Experts of a small language model.
Size: width 128, vocabulary 1300.
Experts: 32 tanh GELU neurons an expert, 8 picks a token.
Below are experts of layer 10 (counted from 0) of a mixture-of-experts language model. Rows are named down (a neuron's output weights, with its number) and show model dimensions 0-127. Each number is 128 + 32 x the weight over its row's rms, rounded and kept within 0 to 255. Numbers have three digits each.
Before each expert's rows: a language model's description of what the expert responds to. This comes from a sample of Wikipedia text that the model never trained on.

# expert 15
Mid-word ch pieces. Pieces inside words, especially ch, er, ack, atch, plus month names and out/up, as in touchdown, match, started.
down0:119127145169126125141091161146086165113081117130150102173110113114137130103150081106117106111154119101102131114125110086129099122178116171093111132179096078188151101147118139114153045133111147136132133244124080089155138158129127099090050139136189119108111073100152156197163147128099100190088200130110176175113142169132071107110113124110162172134123173106142122133183177124141153108140
down1:133167085066166188113164121136096175139094093178158117144104074165144114134059049134123056147151132127163195076114119083154114115108094143122099157085128130148147059085145090126111150152170149118103126156093120133152146088076084152090083143165157166103176151129189117116099116110166065146125123152140100101077115131074131103158143137179138130121103146127089113128074141097162121164093
down2:149101113097100119143156086140140194126175132140126079143127153166138161126085097120106131191165119146112182170061110141138142117088107170113107114118083168124075109155137167124168056126177109138044139183138189158141187182125118156092129144172128140154117170092093073141173105068122104118124122158155177135132069174063117103129128146144080129122112145127130127133156096176182094157099
down3:160088138140095145156156106091168119142112081164134136173163090124134157126102061116135142130075113134117112177095125127181108155122143144154082127155197095232196126160169167098120136121140157145215061163113117099118085129084087150145168168141106074160149110184104146135101152155143110147063130109079119115081096087163122107139146146066131151107103102141127096148123082128125175127098
down4:097133152118180130094176122127109130144141101206135189172144114093108160125150121168102109141147141083129151137141170144181120128211124113127134104168164138084159124093130192100094164144177096134176079078103104094220112104155122138134104036130128157091128136128139118142105111059091136060108093145074152133089140146094121131119148135145134133121088165107135142207105146187105108094121
down5:097131124152070098083119162108107109109125126144150079085089166113079139146106124081172161071076105149082170120126121140153060161147109142153101149177137137107122088170166086130097149136204132121146102175134121118118143159139152101106077142169107129140128133147141118051128132130153062117167186111112143151108050124109096106140112139099121188106056130160107147079113120126207206092123
down6:133168063129152136094082180077103111105120076122094096129143144151106154180102072145087115156101107161095085151137145141105204120137204130136195159083095108120120052103147178101130155143146139131179104150086146136067118131129203156118187099136120099120162151123116164095120132157146134141134130146103116068166114142081129158105197047120086144130156134111146083076118131132140135094141
down7:115120171119103108131106150152067146174098107070106157130102090167119129142124079137197100150141149115096159120103122128094091167095094153051119131083165119116155125178103063166141130127169075123107096135090169115140241139165139115126155094105150111165147106126105114121130157055138133166071133180154150104094111132129150127166086143135173151143147146160145153151116130066131085090212
down8:088156092069156091129137191111122117165156121092138130142138111163160149151113161124145112122108123134133186136121176081200109091181132130126116144112154129108135073073172184172169097160127104143118138140104127125170121188096123130170137100093058159052173133136107055124144082084131119143104171076099104137099088108170122136119136141117093169180143219117131108098167066167118139123150
down9:050125156146102119166101180161070150181098073119100164111157171134133074129132159105080076075110141128131116054141135137164149151128130083077150106137095153106127134135202079073126140154105108165163103086126089118113081077231101146158147122127096131125137061147114086149142118130125154146129133066132143103135102109082123174125170128063108136073122140112110109156114147155096129091128
down10:120178100179120132099134139101090125106138085163144128101147136099131116161115152159078116189097107173142151099131158186080136140110089172123094131116162119123179076162109110129131119131117166053158091122167114143139104095116100093157151211093125102146177170149052093140190075124130184166085178137091111108163067109121178100131179139086132117120156111186135149114094088081112118136175
down11:157134083129094129091220124166146137150107073156168134114096152128178117097088161153102106073162158134099070131143133119127157170113156157066141112116144119145109178150099160112123065153135116157128107077083123163132120161146072143122091132067077077182118125142111130158132186142130104168128126092112139125115134157175101039064155129130175138180162126084102101087144143146164125076080

# expert 62
Word-initial d, f, v. Word-opening d, D, f, F, V pieces after articles or hyphens, such as dynasty, Department, friend, wildfire, deployment.
down2:142134123107134054075158080126042124118082109181146121130109184109151181102073113114092155136120073171100118067180144111116106099136111105138102112111134159163145065039183123169137097066149117124154143122114092163097161106089097087145093139092123120096166152129106095105155153158099170096132117148160113193147110101157095089130134152117131183152136053122161154162131152100126148152103
down3:142136165144114128163119064158053140131126113152191175106174099116112103119144122155122153175109068113154125082131148067113163181143142124094202151073126118109131075167122122108118078066153132119098155188100175153185110077083115038151138149167168167151083138115116103112178115137098175144121179108089141123125085128135124081098118088122111103124144124178159154113135168108086126101155
down4:121150110204100085138139087178087155160085047183182106106117102175154136152086180152144129113098129151082111118151157153106152150171123148128131141101156066139130125133168152100111143128151108165145145195133168110129108172105155106082112182130110135113100150136074122140102131074081101167126157117120122169094141116186090114100176120188211112139135098103133087082119152130115171079060
down5:060077110157141133090156108132147094175122169115201111128116088095134177152121164094167185050129126158124142147137123096105113156155137141129116097122120084126157112138155135112180084116116130199121129088119194176131154089136144140135093143140170113076143137157113131130174139105064063158086127131088175129166130130144156159201157085167171121171090043136095151095132152172154108109116
down6:140136139183206107149093096142155173065070097128171101123129086146160091162167119170176094091073053134062154098120096124114130102139140095070164156125090155188127162148182179168175168177138070174112116132142151097167117116136104162133111094146141138137128108089154085155105137120079150122154152133133147085084095085144116110183180122189118151155135116172117117127152133136090122116132
down7:107173139057128116086145124104114113168131167139126116081155152193150112103118122131110110142116131174136148176173102128157096088157175134060139135085084093152112046118109186151168106147165141146108155167129104123146201128124138141076072185115152133140150133075083112175101140106159157144127098149074111146181079101127119116104146148158134118197130130123159139138094082179040082133099
down8:150124111111109081144133137094096136183110154102125121175142151102085143140081174102110112100115140108147165082076119060165205118109135186064108130155132105141176107062116160065147103157118146085136166099132128099113188116154135061124023070110160118120149064151142078141149140129129135168104136111121128136151116104125089135107156119038085107100179095100151120138162106133139119148146
down9:123128190183113097115142102126161141135162138084101094097124101121190122115154128154129138117146117119132109140081140149118099097146124047159176161133174148104155110151088149178115101211162121157138147127125074123143125126100128140101115158180130119191116093146150077146139100083167203088166149118192174113140090149143098092119058119164083119071159202120143118081143102086086094081155
down10:099169050180100173140158167138120104142098126114176127125088118163023086111147115125142095163143112131071079130170134128121120118107142093078076120138142121075083145129102081190134124123083141138194108105098130099161137151107062137136117188147147124126155071165196172137127162163159132089120131066114147119123054078161109100139144126092149128174114114133114095155112146126169156108099
down11:147130131114111118092102098141115147125151116136132164108215102140138125100094130164104146135158130151101118124126130117142166136159084161145130149132130135113156121181119166141120199218117122144107116130104152142143170111131174167102181129122113167124089101120221100210117126052190132114095116177186136098117081157112101065149112113169153161186139172094076190127151067095116146081118
down12:078155120097104121170138129162068136112159121142118133135085112161142101144128138135144083115092201163098145167166126147089160147203163124134094093147165110176164112155159146126125119126151179147123097176126101099107192089088147096179144145123120134082136107061123112131233143172144051132105108151192136081131094101172131098162127131141163134111106096198136135118152108102100082063125
down13:161169087129076108106114125097096134146074126103117072102149124184091142124156096104125114120139132135124144091115175111130091063117099131097111089147108189133106142140136052135147130077109162138161117145101121152165172172104103108081146132091114061114176080125136127130122158177141133077135100100126123120097043090170128058113167140116165146213160101168105156157084103139043113160151

# expert 4
C-containing word pieces. Word pieces with the letter c inside words, especially after prefixes such as des, dis, rec, inc, as in des-c-ribes, Cir-c-uit, acc-essory.
down0:100186161128121114113112126105195151190162137087114151129072117061143139144095125120118088149166101098079121147146109138099150147065162182093105172146163174146084175122129113174180112129060205141187133181163114130119122117114159122113176068060072118132142116080116152103104183146149141089130148176127075168185128112154121096179121132146128106128116156144121121097109103113135179155129
down1:143099154114118094148120122168131143177135165122129105075097124109150107135151141137123127141123144118092141113183131100165155144163113146131117118157117184146144192158142200175154098092171161049216140136167189162131118105036166136096105142064116151117111089151162111130115062176119101142114102128159135133145202128165131097116113150087146194096077044124136146156101103115134152106150
down2:136161134143145105213065187086105160170174161107162124154126136077123146068128125135188119186171113099138114093120101161110200079133066091168107161160150134170182094097112119152152098127115088114128140063161114102131113129127100139159145102102149152084152087123160053154090118073119118123104116146104109118206162145125104072143158123172078096164155159120167153131123130117142104099138
down3:194105136140077168166182139116089070136077104124129110094087074108089087193112146103082109110126119082111112100116167117135141166087130079139153123118179174155136151130133144185083070087157163145165144178167115137140090105129058146125158141122125132135109075132134123114114102170122149125099184101162177116102154104142130119076144129066155224114102100116146084154100119192131135090097
down4:160157228162151118155078132113157162177174132112116111101118171126137099182162182139153121116127095165131116155087092090117115191103096097077175116126148117145136098166133212103193151099129078141125072085118136083109127094092161097135134127100097195134129133115108117156192169123123146137153154092096129107123182108156121095128148109175116094135118094122131090044161155140147145194124
down5:185111125170139094140148180113133149073133115170100194121099127047114100165083148083117153140156103122103091172099130156113176157107060167163070136115131116138144163149144142174133118157125131098104104187112146127124132061066126177117138139137137136159132069129155227110118101179112144110087149108159137089106117146167112120094200111124129131166124214088139092142143142161159116152097
down6:152130077112120077102165085124072063106152080104109190106156113083094117141113095106178104175110080183116106141111134167107169140102167172157125184109163155105132128150180150107150155103107156118119140137069107157076122093116093141069143141146091091088171143154130160174158095143132133207139120071093139162092116088170152091106165080130143108112160150172116144129107147185133061162119
down7:147133047165103121130175120121106185105150138076074108125150134063148107161148102136131121135165194141173076161144094168105190145137122095058103177151118177140116094141085136160153089099085092121172162166125096135154111139126132078114142159082115142171115118089111183109168163134127113155113098132098147142175134163093143091097106145122050110156127145120117104149033071144129095163150
down8:098150215150149133131131179057114152103116118161140084125145140093093114141143038113093136098152112122134137113152110053143134142095187150153110122155115106102104137111142129137088078138139122120195150167143106106112053096091161095125147102165113150101169149068139196115113120124153118156061185053108144203154133084157166166128138161097117140139134118137158093140149140196164129102112
down9:171134066140113045164056086122131047128101139069087090097127145113129080145123151128163136106122168109109155149141134147140098154118147112188095091210128189202104099131100142148122116174107137140171139126081118144163083152114133100198098119137072120153146130096135048163173104152163084153125088129104100137111100160145106134088107140126103074115085120170130112134128120142108165156169
down10:127097086074106145131111145109136125117174154144167052135074136170139084098166079158136061125146125157090096117173129090184056104101148169138199132137139115054134109161129118101127172117112113124166116099135122182108099170093123134178074154154164132118158106080111183106121141138134091107145134104116171108118094071115135095147156100145120141062095109111118061191165151095065155112131
down11:127118136115130146112165167121119182111085075161132176156114143095100166103089118108162145109064097109152084065088115127140119114140066129144125103101127117060115069122113128155113182138122076174168076139108169176156120099138094108167071118162123160124197115172050136126153121128137138107122098076106046150119044146150122123109119085159148124091113131118128114118144109101199129110063

# expert 32
d, n, j pieces. Consonant pieces d, n, j, or k inside or starting names and words, such as pow-d-er, Ab-d-ul, An-n-ika, Ed-win.
down2:145156141140135108134140130121059163154119118151204134093150158139162103148148112159112109128182204162138202120153192092157132081148131183022137086151101158119157158111107164144104078106147104140122113212147103185097132158129136153138085137157180175111130118116109106121175118067102140166107155091091115129087116152147154117138136177133101142131147064165151160155104195122131146124144
down3:112091155084128078124150118118102116154146163127118104129100127139124171114158157167054103058120118116130139139133072146165135099142074119132125137168159157134159159166098126126142083097088148126093127255122123155143063108139136158134105155188141074108114099106141119099127050156124174103081129126109124168128077130124080097087113166138195149098080135122112141121162117124136138138053
down4:058149108169146085126130138105102133122071116147148113127136133119068189182144154152135160104073119109048188120142108105155162144101127152190156135132085106146172124101172101191104169098093199120131148177176082152088163133137171122115130095153145129100167124131127074110125067138151131188122144084165164096129139119094154136108127124110105190146048194102115152110134109131097137095164
down5:113111146126103141135118111167123098128138165102098113097155145145107113106195074120120120191201121115082123086094089119102104134141104194107181143097175106091106088122137134090147092113071134083107131208165146128133137134104147138098126123102128093073097145134165126043157110098115104119076150095144143152147126151211113154115131164082099115098095108117143069195133188118061153170175
down6:137178172146123094094098130101129186139126182073134119144137104140134119137105132127143148106140136161092157147097118104219158141055154126149152104074113107204159068123101160206147165129105142158156163172144086157101183148161118162089141163119094167169117186191126133146193173092127172171126081090109116145081165183144114127134102166158142109064153133118134120128149148113136109097144
down7:099137102101129127146104106120098137149075099112133132127127095141190170122065127187118110152152175218156115139137146164132185090105113184059182120118128129176110181158115120163219102168175163120189109137120134142125133067097141151112114124098119114089086156127125105120185125099115098141113127133075093087067133144161098131091114081168116113096144163124121151160139181130071073138081
down8:155099157142149124140163123182142122101112160097181131087075126088094092164120166127101137076115086122114115136088126123114130142055112123121146100092130105152155129080088157133169170214134137144094088137138137154183150099121163114193169082160122155195093058139160115110070164138135195139167164121116115088166183134191126101123102142117142134153131118205132164093101154191129155096119
down9:143160140111118177153138116094095153133120148109112121105112121163131169138086158125170151135121221191139122088137157122143159092155114140139077086138139149212151125123149135149080131072097125170132101113191128221146123128121115124065149140183163182115157155157114174164208130093129097153133177104103085090087081136144132102151097105106120097178094133157189116129099181089090137149143
down10:118177137132030144093059148065092140160105146079117174100140156124127088076116172190047118121125110142089118156162138063127124155162100162055058095090126141115131099133168102118123096161196125142218109117099177137081118121128116136098137153123112124117162131138084124108128147141114086083123147120130108126065159123116148114131143094144117111124104101131127129158153181104115167190158
down11:090118125120120130196052219098141170123116152088180184176137119074120121140117176188073165106097052164129144132084122165112161109163112079107141213152104105114110101084147094151135127114155089148144091094092150157153144112119134152158117131162154147118138121101104115085124124126101144106093130117170148131144108114175161125113123181102098100128116150138065108134179154183045089124122
down12:120151183138130086136162131179114152137077161092095162069098118188062147183112161087098155144110165153047174140155148169137162142125151141172135106096125112198133119164135106190129136161149138193115123121127151170181108105122090094131131133121130117138111131140130130109115197152128110125077124153161106122080146203152093113130139146108177075128124170116103162039129174175124154080142
down13:141189117130161151121145134087089080134117123118117123110085080095095118089112139115105099131087083083123160117171159131178148169129208092138143096154132144150154092069185118184099146097105123142156156167116183075145149203110111148148147166129121122150127129129104113182108099133194126152198138165210156092104117091067117132104124127123119074156151174099101067162173143151140107092159

# expert 41
Verb endings, prepositions. The -ing or -ed ending completing a verb, like try-ing, eat-ing, help-ing, plus following function words of, with, that, has.
down0:105117166145151126139127052163097154134140157052121139155120101158158170125167082121180193120106155114160128113181188187149098165109047145123125162099172121109108140097130127074131133179121116166144149123080108097116114199111150119140167161145108069121147165091136194033217122089137122173151140147154117184125142126140123167126160127140164112135132115100153136167158118146148160130131
down1:124152156115144164138110090140133117098146088120144128163143139133108093186131048121108086103128182037097088084147108188128174115128130161119217158181142134153130098114081153106136131123140076107157129173127157088129124175147150116131121168127105110121146049126131165150174156126100100163099143117096093086148127141160094133178188219122136157146072126190077163104089152144121146121121
down2:047109129129167132115113130112096142117085089081175120130091144137077169107112069155151150084164146102172153135112140097158139136124147137184114159100148088126088101073087194120111123165143132145137178159085101077150127204141186147140104135137085184169135130084165170143170097070122149075143199111144063108143115106124153118104073166092129112140124121094163148127139172187170122124102
down3:082125144140092081123073094130180088134150105170119108105128119136116103100138133159131190055115118127110051135068099150096167112139112130146191157140142178140088142104157129168168111114110126146084108130121193178129130183085092129088091197104083130124114144121113107130170179127173134135146214164093167094156096197148125062121190138132172107140118111106087115121152099128090129111145
down4:100145084127114149144114116135156139146061132120127072135126113164056159196119151136124196080196098145079115115149142063143150113153130081162102102157129128103122119120116182044149092091124171147066079104084130134091198116157135152150155109153132206164114183176120137178185176127106119100052112125135103144138110138079110127092105126124122136106125133108122073146119118133132184141133
down5:104134138107112104060108080134108160162126115045140152110139104100095161141110080087166142121134136116115098106125135168140155148094018127123142153104083122124134087119129143111109111186143126050125181245126102109140129182090096214125158168119067096094096126123140173078202108143122148116156137124155118169094096098120115137089130150144133119139150107150106154145092132131121100143094
down6:088098071133148156129138170178118149117119139108166129130161169106156103084157162170190164135120107132146126137108155133125097115142148217116082103152147181142152171098141089102157093130099163170148173215190141174132154137128142131115136132186144109135084188173134096120150100159092211148080078171125153108134168101077185144127111067084092146169114092139113091143118141143128122100143
down7:146102112124080124115183117079074186189168200151114087111130101135121142075119144158076079125094118103154116072142125139184120095103135106101152142159139110130113168058117113149138184144107192113097142143121187122128117135076112177097135115164104086128125119133161089140066181095130088123097171149128133171075128150061105125151170102163130111166050157153189114160158123117112125141095
down8:119118118135117110150098089128133181123120082120185113175115123140184144130181117109069136130168142123116170157134196127114077105114131099138099118125131123143055121066144125110115074098090082120086167135077132160101199104141165116120144121173237106126140148136119111141128090124156100165057156140142132102159142158082073118179191154146128125135176180066116102139182111087167127116128
down9:182085119122104108108131130163111108108063166143153088111148178132148131159190199148089086136143123145107170091155140117124115133149114126079165114126125190108182205145126097153078140133147181178059095113193115178132129119185114099128150098104149178100183087116135134118066128156094149114070109137103149069129125099103176139111145104138081080156096088119145194145166114098123108118140
down10:157130125130108111093114128102156135197130100123147118147158115104151151187153135148128143109126117128125131131124098103101098124098169097167152146078119081077195131186153083225140102184167151160153088090165236156070091122136048167126106099154170071102080081172146105123102123091138147148132106129170136148126105121143147122134177132166112140079082121129080142135104156088138123088149
down11:161125117097103167105122083098144136112114076160171130140055112175099100102213140107176170172169141106118140119178168098185092107154100150109124086136151159172172129137138177134114190131123137135122130150205138091083094143163155117197144092132110179161127125152154131106141199056144195108159157137160136132152103132091102141175150173135100089120087138160125138114107117115110140191101

# expert 17
Second piece after m. Second word piece following an opening m or M in ordinary prose, as in m-eth-od, m-ist-ake, m-ic-robial, m-ain-ly.
down0:090134086062155149131132083183136137167109143114094176145154143161153081105065089094159109062137135129136106163115138137181081094145122169154091122162157203221158179148122155148133147131177150112126164104135145072169154123173120156143102151108138120132184065144147136154115120109105102157169173060121146107137161097155088164145102132087143177149118087122093155168120182149165128168120
down1:146074196145098054103118123102119165119176117105151120166144093118114167120151163074105165130185134087139074114149131166129123113124149105078132147135184101143126112180079126140108119112168136138106183077127138149056169168151137140117104156069111118093145153177163083141090111078148124135125139123164171111119074144141171119154141221144150143111174102113108129087190170072077093159128
down2:143163139161096153110164199164128145079112120113125127133167107147120145132079115162151117085130123110151131082135176032186137106140210079140066155155158194175088141100094136145086088176148171172187148133142121090167146162122121131165150054133138118144133136106174137151119129145140160129130136123133073136136124133121145151101176085118149193124174141111133036105132193138147125137149
down3:153120089109065202164066109121132108121136136106103170187156108145120090115219115153139133161102200181081110154121120086121069075073110152115106134147119059112109063198132173115146156108143110121172148178137184139109110132140133119133115140142145116098165101157142122098141130062126168166157129121112084148133143084073145103109112075077122122189151122151107109140086120101102121124092
down4:106129220130125136095161120067086075058149158101166123060141182119107139109097120136133137173095178084117108081107108138118122092078143106134110154134145134077135131125081128138124144143163125116108131148103100104118106097128179141088122097098137105174132094146096162145036173137126125165100148118138122103057154127149118124098134210154138129163137182151093107173157176138090090215160
down5:144096142176151079123182107114166104163089105191162152142099180132091163111069145123149127093121088117162096072136102139077152075106143093111124164126166139156121084118164113122153162084120142105093077144167140123125084107099163148155112069117147146191124123075119110150151135086172125195142120056133127103132129074099159093066147097133061170136103150115146162078148140142127114044147
down6:169152156112102102098117131093105132084110150129124124100083137083111141082070160180187105143175172146152105108195159161175114145121180096104072098143092169166071107144120171137084200095100150186152159098185074153134171116102114161146100076081144115073131150065186141179119096126107145092115153112094102123111107151108102133116159147144074116164133107158120133129126158136141120154065
down7:106107121090107132183076183114126215127115127122128119082158166115114144122132123113174156186163151087220110143080141093115153095126144140127095127107117149165105181114096104130103067139149081123172166186087117086136137174134149113116145151101097126134103127135029064113096143061161122114076140079113154088102125118112107101176117120104100137112159130099226118110098119128151136105137
down8:115116136144105139067136100090127150138125192102110133115138104141148107133146126157085073110120160175046151172128153144112101144144130151067091114159139132105121121201121168165158126087096103130196120169156083160139104082073153162130059185146180090109112101121166094127097115098169120162079107177088110195134096129107087098148112106141155150191123123144072170145069138118131162071128
down9:142133170182122135119129140139154188175138154096199123143118152156147099108164164116075155153121199165130138173142154141094088176082083136129136172097132172160145147193103150130134132148151105102101038077129163195037097098121096170127076140127153149152143124121103147117149142075132190145138126144127095119133098157132063114146143148157129060129127116115119061138107112162153128101186
down10:171168139169127101119167071066143119119136154146157119119094104101123140090160169121099152120169144126059112119138126082114150121133139154113137162132051130085121112061140144117184089125129153134192140091137119164115143109147157114229155101180124181135141103091148106078142119136150076111103096149109187150120117109083173121066096128115156149184151111202108122195180096088117106096143
down11:153164122115068057066141106112092090119146094088078159123053117099102081138136130163102196121144132119040092118136141167182132169109163145081140194138164132099108126070185138137137137181190148134097167122145154148124105190150084101160138056160151174107081084094124171122116169138099139161148136102072116114158136097135140121139150148124111151156142146152132127100111177129149133141092

# expert 39
En and f pieces. Word-initial en after adjectives and pieces like f, it, oun, mod, as in enough, energy, environment, countermeasures, Deerfield.
down0:198198134097192123101130087108124128167105103086091111075149170140155153117118168143124113086125127155121164164114089138147113117216135149197113108141150144117157152165137106145168188107120110146118129114090108143081125177108091141046147136148106128177110077096110122122089082172157093163122146117021148117089140113197098146089115176163090133109086121124143090092131129136108152130148
down1:193060106132124173222163108112097110126172137095120073119079140168147151121133130131175158131128103107141133093062100097164101100151158168131044112114101116072112128182095103118138110130084100124105169131114093108063093200140180153128147151091120107158151123129119135099084121111145108167127137159147206157072147195120110107124101135069125199146148139157114122115131114171140120113126
down2:109167114095069078097147146158095099156143134142140176118074151100175120120084113111136158070094100115145128130118081079114154053148173139110136079108140157140148166089197182094100125127097135146165118127143157130114171104123078132104129116101107123113116043182209137117182114139064144094122130146171171140120143086082116105116129138173115120091078198158157100144125173189158126135115
down3:147166135052175132105047122082079161132148127093130093133126205103145120172110088136072095111129122180122199107097107131182107145169083171140132087120089132165146197163113101132187136118137124111108119146127183119107091130076153114087134098140153175086089121172148125084129163190188114111106113096061134146133171121155142098140119152088116139085172114156132110104142091158147116093098
down4:162125203122154080103108147105099157189105107127085055134131137132200156165080210094133108137079100049130168143141159073110091102147114132163140112169116114106096118169115125087073081143096134166112122157154056209151123084137101088168129162117171149114140147141130094113112131105158122157133166173156134158105173174097152139091083117148126125096138135085153169124122099124161161144136
down5:112157110155217132108165103120074097112152128113187207096131149138126142075124111087123099189146153197187152157106141131123138148157144148110092134175106120127094109104127129124111139185125166142173099112091147135092048130143127156157104131102123085103162153105165103119171074110184203129183130135093158175157082103063144136163132097099130141128166089113144082119134168117085110184127
down6:177161165159148170131169133074153077089063093123106143118054112123099140109109118106052129178087126157036119119078172145190112142143212093159129150127111120149109104072107130097152105112162135113165122141136151087169098194124141140121143173125083093102171140081105122133080121144143073138055139128102182186114119152133134129149154106120151133153131115181141154112164132126131172135121
down7:174108132131195163142130124106131088121126123082172090126158170164177097082131122096109128151137174095155156101112122089128158133162161136134127104118123136126138082078103199132117132102114104147175143149215139112129148158131125160131110134164120112173122109055094130082163116098175142168194191165118143116136052115104090105140135199178095133133174104169127091139140160186159047116171
down8:124145155159196103105096103129110073154133104126079138095144187089096182129108175109099131131160148160157158093100109140104135099145131167135139212087105151155128097115110166057110143076128120133044127165127168115134112132112126140187095169148105130164061076138141166082116131186136072092136148103086139111125121120116095117191125147144128134116107213080090072137090077118142133171135
down9:139148121187111116161151158081067096169138084129113048168095143128148191096109161094126118149049123107126180119192096117117172097143159131103128139133081087117160095138078075106100161156107101101146155170119088155108085136155134055074057135075128082141149107147156107167180081132073170153140157133159102128162127100128118131134125164138104139105099106118069109097133119146142088114171
down10:112144096095131065118102143141150090089184146106082130128104168101128115066137128128102182138104107125101113180176147065180138133101117080127101101127111186170055146128132218144154159100100191114093108121160152105180133139125057142075135172139143106140139143129162113104128116160116075135103178132132176131161120099143113088117153122188189187151087137206120115116121113133144156123082
down11:108152184152065163176141134069131119138159119231140115192079196147167126093087170130105106101108072139123136121127161134126145156151144097093141138114158061136146151107186119121090165135076123136128118126125138162114192129124114117137131077139114223142072151188095113167095142126083089131130134127199195145147128115127156106125148150061145138113125166129080112152112126123134080115126

# expert 7
Non-English name pieces. Word pieces inside foreign, especially Arabic and Gaelic, personal and place names, often after M, Al- or Mc; e.g. Qurei, Malcolm, Maryhill.
down0:140133142061174083153061166135118103119098103048183148183153121178150129084102058133080153069113069103119111109071103173098127144112108116159134112146154117185121123125133141138104154143165085136146175183188116155141095141153107157107138172088126134136115144146167140161135081076114100145126134151152105108108109117118147198126130105072182212122139121113091142131116177130095072125095
down1:144131112113111166151175175111136072182126176075188084123077187085117142152123128058139101119123104126119166133121126113118077121165111104113122160130062180160100116123130124172139087157097044153163173159133120152125112128125143107079134177107078116160168098149111112137156145091137137181139130117070119121109093104093093144101173127138170162201122123083071092171090111111073166167099
down2:175139126117192142151097118118090140114141148135104149120066093173077104118114135140079130093222130120081132187082091090169125103155171137166162096163093106104132131087137159106125111064182157146116120105102096129070158144131108133139106162131096186103102131066127084134141095086155137096117065170133108135097112121058119174156189159147108102121135170120102161093099108098150192113173
down3:091140096134117142106128148071123119101085138081159123164020049134047149152112148132110158116049187127132125126173161161148123092141106151140135132129127166119148158143073143131111123135134148158157098097171164162085080121138129132159175154164126153200142088076112127112161140106103175118132154121148081074108101123137144153115191110114156118093177194108115117123156173156056153137131
down4:109040126097058104146148123187144167094069176117143109200123172118171117149142091097116141158142134120122115129120133075081130119149086187073123107132113120183089200159119090120123116133113172162099125091090149189109097147135115126129139109117161168164099114091115075125189148176117191188107186154119107131157134142098124121131122183105116125194111143117158127089173120144113109113073
down5:179140120122141088162162146101101122171106154092093168104133142111135132083078126081201097120141144159152160063132163145165126113132116112089107108136089171123171195126136118092136137166107104154115110099078159093075087106163119179088179137099112114075124102104099131150166136069155139107126115122118127095068099125090099093135174092194138122142118148151109124090227142119142129027107
down6:107152152103139152135108068113124114086178126105087126133150172103120086085167132180105159136136176067110142057138091096146134112104125147101077114154144127145163107157179086151108129116137083173109090064190159092159151107122117115192132089132096125167086094115208140120100195131135096139123120072137149154137141145147133200157087137116131191151145114183108143135104142158056159187126
down7:147150086080079179130129106159129120121123106129120084103132103208152104183141121109139167155177133145099086136128134140126092128187159100117089125164142137160156081181167227124133105111160137166128123100134174088101103140106143122127092162161075087136111074102090108141079127103122097116119124183119124060053184120135107184145185128117148142074134107063154071150117155132122133132181
down8:101187130125111127187088126089091037069121181128179164125168165149078166148122099187144145113128118146131150131092110176111107108127177159188141136137120173163124061126160077070097102132119101104170148163169113047139178147144116097088112194154100156123124125169079149116163087132071093130089119160145122148105132111132148073138146122104111109091148152135069124154126122090092128132146
down9:118094174086143119199158153119068146099102118196117115135121136122107184109111150103130112134139059103152197120173117148114068108179130137116107111062162061136172116129184120104092188073082123151141154137096079172148198088164153122106134071088131134149088136135143127102108127103101169114118142074166201135127142132104091124116120144187164130069129120142113141127162099159151084127102
down10:116117158120081177160135132134163120127119120126168151185104104158084115060124147127156091199085164087143133157135154143124131158183125163095148110154084144174199152139165174182089096081113124040066115207141149131100110105085119123140182189167134130172151120092126131126174091188101100167149111108104146125099166104144137109163186109158119128164112073136108131138107120115152147161095
down11:178202152125118124175108114086090112120106078090128156154099111136128176115068107111140105126059118117189035081145154158093110096147091128108081117120187123163146102200177182146126162087108163166120108116156166131132089101079126072168109156067114108124120051139105134161114162107126099103148083138095100089127100160106121172111095108105143160122157105113120089157105140110098130128171